From a checkpoint of a small mixture-of-experts model trained on Wikipedia.
Size: vocabulary 2048, 19.8M parameters.
Experts: 32 experts in each of 13 layers, 48 SwiGLU neurons an expert.
Training: a variant of Muon for the experts, 5089 steps.
Below are experts of layer 10 (counted from 0) of a mixture-of-experts language model. Rows are named router (the router's row for the expert) and show model dimensions 128-255. Each number is 200 + 30 x the weight over its row's rms, rounded and kept within 0 to 999.
After each expert's rows: a language model's description of what the expert responds to. This comes from a sample of Wikipedia text that the model never trained on.

# expert 17
router,190,147,245,216,176,250,226,214,211,177,157,215,180,202,165,184,157,184,222,209,208,233,183,214,188,165,181,160,189,178,201,177,205,184,204,173,227,185,138,207,139,154,135,171,184,205,198,238,189,176,173,191,215,221,163,257,240,189,205,217,206,225,141,185,229,182,234,155,222,164,167,164,211,221,142,169,223,204,169,261,168,233,208,221,241,197,257,214,193,181,217,221,229,205,187,255,206,164,221,193,218,256,240,223,119,199,212,196,136,189,191,223,163,179,273,170,231,201,197,201,223,151,223,184,170,193,262,175
It responds to: Inner pieces of personal names, especially Slavic or Hungarian, like Nik-ol-a, Vlad-im-ir, Lász-l-ó, plus first names William, David.

# expert 1
router,211,262,216,208,228,229,245,212,212,182,171,211,181,237,180,169,235,199,173,197,226,257,210,164,221,188,259,178,188,236,145,189,213,212,176,213,196,187,185,202,151,199,165,228,219,202,169,236,230,215,182,238,197,196,150,209,180,168,234,231,191,210,235,199,238,159,230,193,257,219,156,171,190,121,213,183,249,219,177,249,163,181,200,197,185,194,234,216,175,207,174,196,199,219,186,226,204,184,182,205,165,276,230,206,154,168,211,255,209,211,223,200,256,220,192,158,215,189,161,218,174,186,247,173,208,252,198,200
It responds to: Opening pieces of words, mostly vowel-initial, such as ex, ev, In, a, em, inter, plus seconds digits in coordinates and table cells.

# expert 27
router,235,181,238,191,228,234,236,240,232,183,233,198,216,171,189,153,177,210,188,243,177,244,196,172,178,123,220,217,180,225,201,205,182,229,181,188,205,247,167,197,175,240,190,156,147,200,129,242,247,227,163,236,162,224,212,188,213,208,197,190,179,256,158,194,232,244,220,121,219,177,173,121,142,159,194,213,152,244,186,183,176,225,227,241,228,201,241,216,199,207,188,229,246,204,186,203,194,169,233,257,176,224,239,206,160,166,197,181,155,236,182,206,233,200,200,207,239,185,147,216,207,185,179,162,124,222,218,188
It responds to: Opening parentheses after place or institution names, opening quotes, and lowercase word-initial c or w after the, as in the woods.

# expert 30
router,209,211,216,195,175,254,268,264,190,197,182,174,180,191,205,164,170,223,145,245,257,237,209,152,161,211,217,158,205,190,136,196,150,230,166,219,159,215,201,227,198,245,129,186,236,246,179,238,235,206,176,214,168,205,134,207,216,200,200,226,246,205,170,205,287,216,233,163,204,180,139,199,206,185,190,162,233,204,138,220,205,188,229,198,287,174,211,223,216,144,242,245,177,225,223,202,195,167,212,251,170,184,221,197,215,195,223,261,172,220,202,230,229,217,248,176,231,179,190,212,186,191,224,179,178,240,206,215
It responds to: Prepositions and possessive determiners after verbs or nouns, mostly of, in, for, with, his, their, its, during, into.

# expert 31
router,240,169,219,194,173,180,214,242,227,203,198,157,230,185,170,182,194,133,172,230,185,237,224,207,149,180,188,215,208,229,176,200,213,211,188,230,187,269,191,208,206,203,175,197,177,230,197,210,240,211,168,215,175,206,196,248,184,163,169,233,203,223,194,218,224,182,225,141,267,164,163,192,230,140,187,142,195,245,136,197,166,204,240,201,203,181,236,191,193,220,191,233,261,238,244,242,218,200,197,216,214,273,233,188,184,153,212,170,157,216,151,205,220,222,206,223,186,137,150,218,238,230,249,203,176,217,228,163
It responds to: Line-initial dashes in biography infobox lists like - Occupation, - Children, - Place of birth, plus prefixes like dis, res, un, cons.

# expert 25
router,181,224,251,231,184,194,218,222,197,128,156,224,187,201,213,186,211,177,165,207,192,218,236,217,160,136,221,190,202,185,194,221,177,136,200,196,139,262,205,179,250,234,176,179,184,250,212,242,210,183,196,187,200,243,202,268,218,172,195,164,214,248,250,200,228,236,200,199,227,227,214,151,205,163,208,204,210,198,195,229,215,173,245,171,220,204,238,242,195,196,197,258,210,193,204,183,190,196,219,210,222,186,193,260,229,176,167,223,198,219,185,231,213,194,218,163,172,192,169,227,218,196,249,218,208,222,216,229
It responds to: Middle pieces and suffixes inside longer words, such as is in merchand-is-ing, art-is-anal, plus closing parentheses and It.

# expert 23
router,235,230,212,176,206,200,204,209,208,191,172,227,251,172,145,213,172,175,197,245,231,227,206,168,174,199,246,162,221,172,185,218,158,201,203,245,181,208,200,140,197,220,189,161,215,198,214,240,197,224,175,232,179,218,156,238,218,205,163,176,272,228,139,181,203,213,208,183,252,200,238,199,187,214,192,188,214,221,185,205,145,163,239,218,208,180,257,281,188,213,171,270,207,218,201,199,240,143,213,177,168,192,213,245,177,206,178,167,179,251,225,220,193,211,204,190,200,170,196,247,240,154,224,193,199,261,192,152
It responds to: Verb and adjective stems cut before -ed, -ing or -s, like f-ail-s, aband-on-ed, describ, develop, report.

# expert 8
router,195,207,210,167,221,216,239,203,264,200,161,199,190,207,160,182,230,200,158,196,175,227,222,156,196,180,235,199,184,207,180,247,140,175,184,151,169,202,167,214,163,183,174,202,201,229,171,205,245,181,201,162,137,190,137,262,188,158,207,233,245,190,203,193,235,220,198,191,257,190,164,192,213,194,201,182,192,216,161,196,104,175,219,215,215,162,247,178,173,177,172,209,244,213,196,220,255,151,177,229,215,203,250,219,218,149,207,257,216,260,195,206,190,182,188,146,215,191,187,220,240,200,215,159,129,227,212,230
It responds to: Short word-start pieces after articles or verbs, like b(owled), t(eaching), con, plus copulas is, was, are.

# expert 16
router,226,207,236,215,177,247,236,221,238,187,190,142,196,203,173,161,195,181,151,260,205,245,192,200,218,203,188,208,191,205,221,200,191,204,180,178,189,199,146,213,219,152,219,173,194,223,202,211,180,229,155,247,154,234,154,241,217,189,211,226,234,216,161,229,229,247,217,189,208,190,174,158,185,190,175,180,188,228,158,185,137,226,235,208,210,221,250,217,184,202,261,221,214,234,223,258,216,205,215,169,206,209,214,230,175,194,172,178,207,235,222,233,217,205,177,165,253,118,162,243,212,164,239,188,130,201,238,167
It responds to: Hyphens and dashes in lists and compounds (B-side, B-Legit), == section heading markers, slashes and opening quotes, plus stems like stud.

# expert 10
router,195,208,218,158,201,186,212,220,210,171,191,213,185,170,163,196,196,224,190,210,208,242,212,185,228,157,218,172,193,185,144,236,175,205,168,202,192,207,147,173,189,244,147,201,236,195,181,214,193,221,169,223,163,196,186,184,212,150,188,180,202,202,153,203,208,214,222,175,238,222,167,169,216,174,189,223,188,264,165,248,180,239,209,205,286,219,246,221,183,225,239,214,213,252,178,209,216,159,216,242,235,239,208,271,156,159,189,219,146,218,159,291,200,188,199,171,224,218,186,212,216,140,262,191,178,247,259,188
It responds to: First pieces or accented letters of personal and place names, often Spanish, Hungarian or Portuguese, such as Fran, Mor, Jos, é, á.

# expert 0
router,230,222,178,150,221,207,222,223,213,164,156,178,229,208,150,215,242,210,154,211,196,213,174,191,180,189,199,149,189,167,155,214,131,171,197,181,213,196,188,207,179,204,132,213,211,188,166,257,199,233,166,246,167,238,191,185,293,207,180,185,193,260,218,106,212,221,205,130,246,227,199,170,218,180,129,221,211,219,180,230,185,199,216,205,210,214,238,225,163,218,201,239,223,219,216,188,187,204,202,208,173,195,205,206,210,154,256,268,178,232,158,237,231,181,215,120,245,211,208,192,183,162,202,201,191,217,228,216
It responds to: The word to (came to, towards), modals would/could, and word-initial pieces Ch, Th, At, S in names and table headers.

# expert 14
router,193,202,186,172,199,252,218,204,256,145,124,196,187,151,220,147,223,197,174,228,196,189,269,158,172,174,179,238,188,224,209,238,196,212,168,220,161,204,192,192,198,159,180,207,172,238,177,275,199,212,205,172,170,215,191,190,219,156,249,219,247,248,198,164,205,218,215,174,194,163,164,181,173,178,181,266,202,192,167,200,184,251,232,199,223,198,194,213,202,230,210,247,215,240,204,211,217,222,205,209,142,208,253,215,180,168,239,181,195,188,202,223,242,203,201,134,238,181,142,203,198,245,246,187,152,173,224,194
It responds to: Commas, "and", "&", pipes and semicolons separating list items, often right after the end of a foreign name, e.g. Álvarez;.

# expert 20
router,251,238,243,173,225,229,253,239,189,149,141,206,261,149,196,160,236,169,173,216,168,242,253,177,151,173,211,216,192,207,191,216,152,192,182,202,125,169,201,201,191,243,198,145,202,212,193,251,181,252,241,170,159,248,139,206,192,185,221,197,182,196,188,145,236,238,218,163,188,191,164,150,180,211,180,214,207,220,201,218,157,240,166,185,192,153,252,257,193,146,200,244,238,226,154,219,206,189,193,173,156,223,209,188,208,170,206,198,202,212,211,189,219,242,234,200,208,158,208,237,197,179,198,196,173,219,247,175
It responds to: Commas after a noun phrase before an appositive or clause, plus "by", "with", and section heading markers ==.

# expert 2
router,201,178,182,181,236,191,218,199,228,150,165,179,187,151,197,158,223,150,164,228,171,219,204,208,176,197,208,171,148,193,155,202,183,232,142,191,170,249,172,189,215,181,174,185,144,234,169,221,218,217,186,166,182,209,238,235,266,187,190,227,204,222,178,223,252,177,186,178,239,200,166,160,188,198,129,244,240,262,141,219,137,209,220,207,212,206,208,226,198,210,207,231,253,256,166,192,229,160,176,246,223,167,219,254,164,163,127,179,218,213,194,224,185,173,189,121,216,134,197,216,192,201,196,205,175,239,189,184
It responds to: Numeric tokens in table cells, scores and statistics, often after a pipe or colon, such as 67–80, 5, 2,300.

# expert 29
router,195,269,263,175,217,185,193,225,221,204,201,124,222,166,171,191,242,161,219,234,242,240,218,186,151,193,207,182,137,200,183,257,205,222,188,207,192,167,159,190,187,169,117,212,182,233,197,189,182,192,163,195,205,224,200,232,186,199,220,184,266,174,229,169,207,208,220,200,204,223,152,189,124,190,154,251,189,171,155,235,234,229,213,230,217,218,194,271,210,193,168,203,219,227,159,206,243,156,188,200,173,240,224,215,177,148,166,229,150,210,200,212,206,181,193,141,183,162,208,174,206,209,222,212,192,230,188,191
It responds to: Month names after "in" or a comma in dated narration, like In January 2017, plus past-tense -ed endings and later.

# expert 19
router,208,246,272,194,196,200,188,251,248,203,181,189,223,176,190,192,200,161,180,225,195,202,166,208,191,204,200,165,177,216,218,254,234,231,171,198,185,189,149,163,248,193,149,160,237,206,147,196,251,240,176,216,118,211,190,219,276,218,200,205,211,239,176,183,239,204,213,178,262,201,226,147,196,199,160,227,197,189,176,223,139,208,197,247,255,203,241,246,209,187,236,186,171,242,164,182,188,216,205,222,197,203,206,205,190,170,249,215,225,176,209,196,223,189,170,159,162,167,163,226,197,192,219,177,218,195,210,175
It responds to: Consonant pieces after a word's first syllable, such as p in es-p-ecially, pur-p-ose, c in es-c-ape, and cl, ch.

# expert 21
router,202,190,198,154,274,224,220,251,182,205,207,202,239,226,173,159,188,174,182,195,222,210,186,153,208,173,208,151,128,192,195,235,183,224,146,217,178,196,195,180,132,191,142,174,166,227,111,246,198,230,210,171,206,219,200,168,236,163,230,201,178,168,173,184,227,208,223,192,211,160,227,111,184,178,185,232,229,251,171,254,156,212,219,235,221,176,199,215,207,200,196,204,233,228,190,199,234,149,180,159,207,209,193,226,154,194,214,196,202,210,182,173,237,189,203,180,253,176,220,270,178,234,256,170,192,205,218,166
It responds to: Word-initial or inner r-containing clusters like tr, dr, str, contr, Gr, Reg, and a single r inside words such as ast|rology, Fer|rari.

# expert 18
router,190,193,240,167,202,179,227,251,230,183,202,194,266,212,170,204,201,196,148,234,191,218,189,215,204,146,213,174,160,193,210,201,176,221,182,195,189,176,173,174,163,228,166,157,189,191,183,204,219,258,155,172,178,208,204,228,249,144,201,216,224,234,196,218,228,207,222,162,202,189,170,179,171,172,191,198,181,259,214,258,160,241,231,159,264,205,254,222,176,224,203,221,282,238,154,207,223,198,200,234,226,222,229,212,174,186,131,246,177,224,182,219,238,193,196,184,253,208,198,236,183,180,204,161,189,271,250,216
It responds to: Lowercase or capital first letters and consonant clusters opening a word, such as s|olar, K|itt, Sch, Br, Sw, often after the or numbers.

# expert 6
router,199,198,248,181,178,242,227,219,188,223,158,155,242,154,183,190,188,218,195,218,190,236,201,229,205,152,210,186,146,178,185,220,179,191,184,193,176,178,191,182,148,220,189,213,177,258,149,214,171,268,162,203,176,214,228,228,215,179,199,248,198,186,148,186,242,230,211,141,207,176,210,198,190,232,193,232,203,207,173,246,204,207,284,227,205,166,237,227,182,206,222,236,181,242,208,225,208,180,204,209,194,210,214,223,174,184,187,268,157,224,211,200,248,159,207,209,251,161,199,196,201,202,251,182,164,247,199,190
It responds to: Short word-internal pieces right after a one-letter start, like c|eased, t|itles, re|ached, P|ublication, plus blank table cells and score dashes.

# expert 15
router,203,201,188,166,223,213,237,234,244,132,180,213,214,201,198,195,228,182,212,273,185,232,265,148,156,179,217,164,156,210,170,229,171,217,199,144,194,182,164,196,197,243,192,192,214,174,176,260,211,209,155,178,204,206,210,249,222,240,191,231,226,188,189,210,181,221,246,186,205,173,150,170,185,189,156,181,238,208,166,254,180,235,237,162,210,155,183,220,189,199,207,241,224,214,135,184,242,177,173,216,188,229,214,194,183,115,219,207,144,169,211,232,167,181,183,127,248,201,133,188,195,191,258,144,190,253,210,206
It responds to: Colons after infobox field names, commas, periods, table pipes, parentheses, and degree, minute and second marks in coordinates.

# expert 22
router,200,230,212,204,208,193,229,238,230,166,159,147,259,136,167,178,191,185,178,223,210,246,206,191,183,152,176,176,206,163,155,216,215,211,162,216,190,226,172,155,175,257,165,208,174,181,180,226,208,230,187,208,137,208,152,209,228,161,201,227,185,207,200,191,215,224,176,176,195,194,183,185,167,194,157,212,199,286,183,224,159,211,230,178,236,193,260,233,222,202,168,201,227,235,177,173,270,175,190,213,223,256,218,193,118,171,157,235,211,244,168,251,185,180,235,211,241,168,231,243,233,152,193,166,180,265,235,200
It responds to: Single capital letters starting abbreviations and codes, often after an open parenthesis, such as B in (BA), (BCom), CD7, US 412.

# expert 9
router,195,190,227,212,286,204,228,243,219,215,194,174,167,216,161,185,281,144,181,202,189,227,211,175,181,177,220,146,202,164,236,234,216,203,173,246,166,212,153,161,195,179,198,176,188,226,180,208,242,224,189,244,209,239,163,215,205,206,212,246,191,269,237,153,210,213,256,148,205,231,227,181,133,175,199,180,269,212,189,240,175,195,212,186,256,185,235,179,196,228,166,246,188,234,160,247,223,165,165,186,229,199,221,216,168,187,192,218,185,200,171,228,233,166,200,173,186,173,178,234,209,200,208,174,186,249,198,221
It responds to: Mostly line breaks ending table rows, list items and headings, plus an inner n in words like gymnastics, pregnant, magnificent, and he/she.

# expert 13
router,211,232,244,171,237,240,218,208,205,169,164,172,267,179,177,183,215,198,206,176,177,284,183,157,172,206,205,157,223,162,141,192,177,255,162,176,201,209,182,183,178,234,173,201,223,239,164,235,171,235,186,206,174,244,159,207,220,172,186,230,203,261,159,172,212,247,270,194,263,216,179,151,175,208,168,171,230,247,188,247,186,221,244,198,216,167,175,259,193,214,187,199,217,206,201,255,194,204,160,198,227,224,218,221,167,175,180,229,189,202,167,273,216,174,245,189,235,148,167,253,245,198,261,168,200,230,249,190
It responds to: The word the or The, and other determiners like This, His, It, starting noun phrases, common in album and music articles.

# expert 12
router,257,207,183,143,213,219,254,238,204,218,172,245,207,210,184,156,246,197,184,232,185,209,232,171,165,217,199,187,195,180,184,189,181,152,202,178,182,191,153,170,128,235,180,159,194,244,151,242,248,184,171,212,192,208,168,228,221,177,277,217,208,210,189,187,241,231,263,174,206,193,151,137,191,208,164,176,235,185,192,233,189,182,207,225,230,168,252,223,204,190,261,189,207,240,163,217,216,191,142,160,173,190,240,183,183,225,212,211,215,206,131,251,243,184,228,195,253,187,192,232,208,235,168,182,148,211,157,204
It responds to: Pieces of words in infobox and taxobox labels, such as Conserv|ation status, P|ersonal information, Scientific classification, also endings -al, -ar, -er.

# expert 28
router,235,242,213,169,218,179,234,248,227,181,197,157,193,213,182,191,189,166,224,194,230,210,197,166,211,166,207,160,150,231,187,198,157,196,154,237,223,200,145,185,227,221,172,171,183,209,155,222,215,219,202,181,168,214,173,242,250,208,216,218,218,215,197,205,201,216,176,177,239,179,200,194,142,185,171,211,264,223,147,201,214,260,251,219,217,183,215,211,221,227,168,211,238,234,195,184,196,159,210,234,185,199,253,206,150,176,178,233,180,218,157,256,201,168,270,189,225,225,157,232,186,220,185,158,179,233,204,196
It responds to: Auxiliary and main verbs like was, were, been, had, made, plus adverbs and endings like -ly, -ing, more, first, often in census prose.

# expert 24
router,185,242,244,189,228,273,209,275,204,181,163,224,225,181,195,232,198,216,195,192,188,211,217,181,191,161,197,184,126,185,189,186,179,198,156,202,118,209,166,161,199,213,151,232,162,232,198,214,188,265,181,255,189,181,161,255,227,217,212,185,205,227,184,200,229,248,203,175,203,223,175,160,221,143,153,210,199,192,157,250,154,183,235,216,221,200,200,211,205,145,205,231,185,252,181,216,191,160,254,208,186,181,206,175,187,178,194,219,216,206,164,252,229,189,237,160,233,154,198,212,192,165,282,200,137,239,243,173
It responds to: The vowel-led piece right after a capital initial in names, such as D|rax, D|rake, C|hen, A|rabic, plus first names He, Jo, Dan.

# expert 26
router,228,222,224,223,230,229,222,218,237,202,105,199,223,115,189,184,256,160,177,217,189,226,227,159,190,165,206,157,164,196,201,215,166,237,130,204,156,201,176,170,228,182,151,195,149,244,171,220,204,224,179,167,184,252,162,246,227,182,250,215,172,196,218,149,261,188,232,178,184,194,203,198,163,206,164,229,222,225,189,222,191,194,197,189,223,201,231,231,241,249,243,219,217,231,188,199,232,204,221,165,226,189,195,197,190,194,182,186,189,212,198,171,213,185,237,153,171,188,211,219,193,201,218,183,188,210,176,150
It responds to: Word-final suffixes forming plurals and abstract nouns, like pow-ers, inspect-ions, discont-ent, -ities, -ation.

# expert 4
router,191,200,191,193,240,218,222,235,165,166,216,215,207,241,159,180,269,200,219,174,176,202,173,191,199,191,185,137,190,196,191,229,162,236,204,190,173,238,166,217,181,180,178,131,223,274,132,216,231,227,197,234,206,216,183,222,196,169,172,177,224,206,192,113,227,196,205,167,228,223,179,186,147,212,199,231,217,193,200,249,221,227,180,187,201,159,263,251,195,177,177,215,212,201,182,218,189,192,220,225,170,233,193,210,188,144,199,215,228,182,169,203,184,188,170,184,228,148,144,174,229,166,232,117,150,223,240,226
It responds to: Opening or middle pieces after the, is, as, such as n(ext), an, comp, sp, pl, and table separator rows |---|---|.

# expert 5
router,235,193,224,148,199,183,193,229,230,217,152,200,193,153,206,154,236,178,194,251,163,205,200,154,184,163,205,181,163,170,165,218,196,178,184,183,186,241,178,166,225,182,181,134,192,213,191,201,204,237,227,169,131,194,203,241,247,150,224,235,191,250,219,175,257,211,215,173,229,202,153,164,206,172,152,184,176,222,136,216,204,248,248,206,247,179,286,180,230,187,209,241,254,189,172,182,218,169,185,224,193,190,189,213,180,151,202,179,145,181,210,221,220,226,237,179,187,161,208,201,210,212,197,202,199,240,195,220
It responds to: Digits after a decimal point or inside years and codes, sentence-final periods, and "st" in compounds like pro-style, four-star.

# expert 7
router,196,229,199,185,243,220,233,245,216,143,192,203,220,188,207,186,189,205,177,203,173,198,203,167,167,166,237,201,182,201,179,192,197,214,181,188,149,241,170,201,165,227,194,140,203,256,197,236,199,216,116,216,202,246,146,258,220,200,199,211,224,195,199,167,241,252,229,185,184,214,148,180,164,195,196,232,221,219,144,209,184,232,223,186,246,174,188,199,219,229,222,222,179,213,173,213,249,204,177,175,184,186,258,245,229,183,199,235,152,191,213,192,260,183,258,131,196,209,159,220,182,225,242,200,190,222,220,188
It responds to: Table cell separators | plus conjunctions and prepositions joining clauses, such as and, that, which, but, on, at, where.

# expert 11
router,196,209,224,175,233,204,234,240,215,196,157,144,215,125,190,197,251,201,217,219,210,218,244,139,158,219,166,190,189,213,235,209,182,195,155,194,184,195,174,216,202,213,154,168,205,226,206,240,214,194,189,191,208,216,184,248,264,185,242,191,202,183,240,210,214,189,246,164,222,191,151,174,159,182,120,247,212,211,169,208,146,202,203,228,192,172,214,252,211,235,175,218,211,263,218,213,208,181,222,178,160,204,206,175,173,202,157,178,173,222,183,241,168,170,228,176,199,147,188,224,236,201,208,153,171,195,230,150
It responds to: Final pieces of place, nationality and name words, like Minnesot-a, Gree-k, Pakist-an, plus States, County, York.

# expert 3
router,194,178,253,165,256,224,191,216,232,169,176,197,232,187,171,185,213,185,170,220,207,202,213,185,155,177,189,182,169,222,193,246,173,188,212,246,210,219,202,217,191,191,162,186,209,250,215,218,235,226,249,163,202,233,168,219,213,223,203,168,215,194,147,156,269,203,251,180,232,196,183,194,192,144,138,220,185,236,163,202,159,237,188,177,221,179,235,218,201,192,227,175,228,214,185,237,211,216,222,181,124,165,217,244,206,193,149,184,161,199,176,198,185,167,237,125,217,202,201,226,195,170,258,189,165,181,216,173
It responds to: Final pieces of personal and place names, such as -son, -ton, -ville, -ford, -ley, plus first names John, George, James.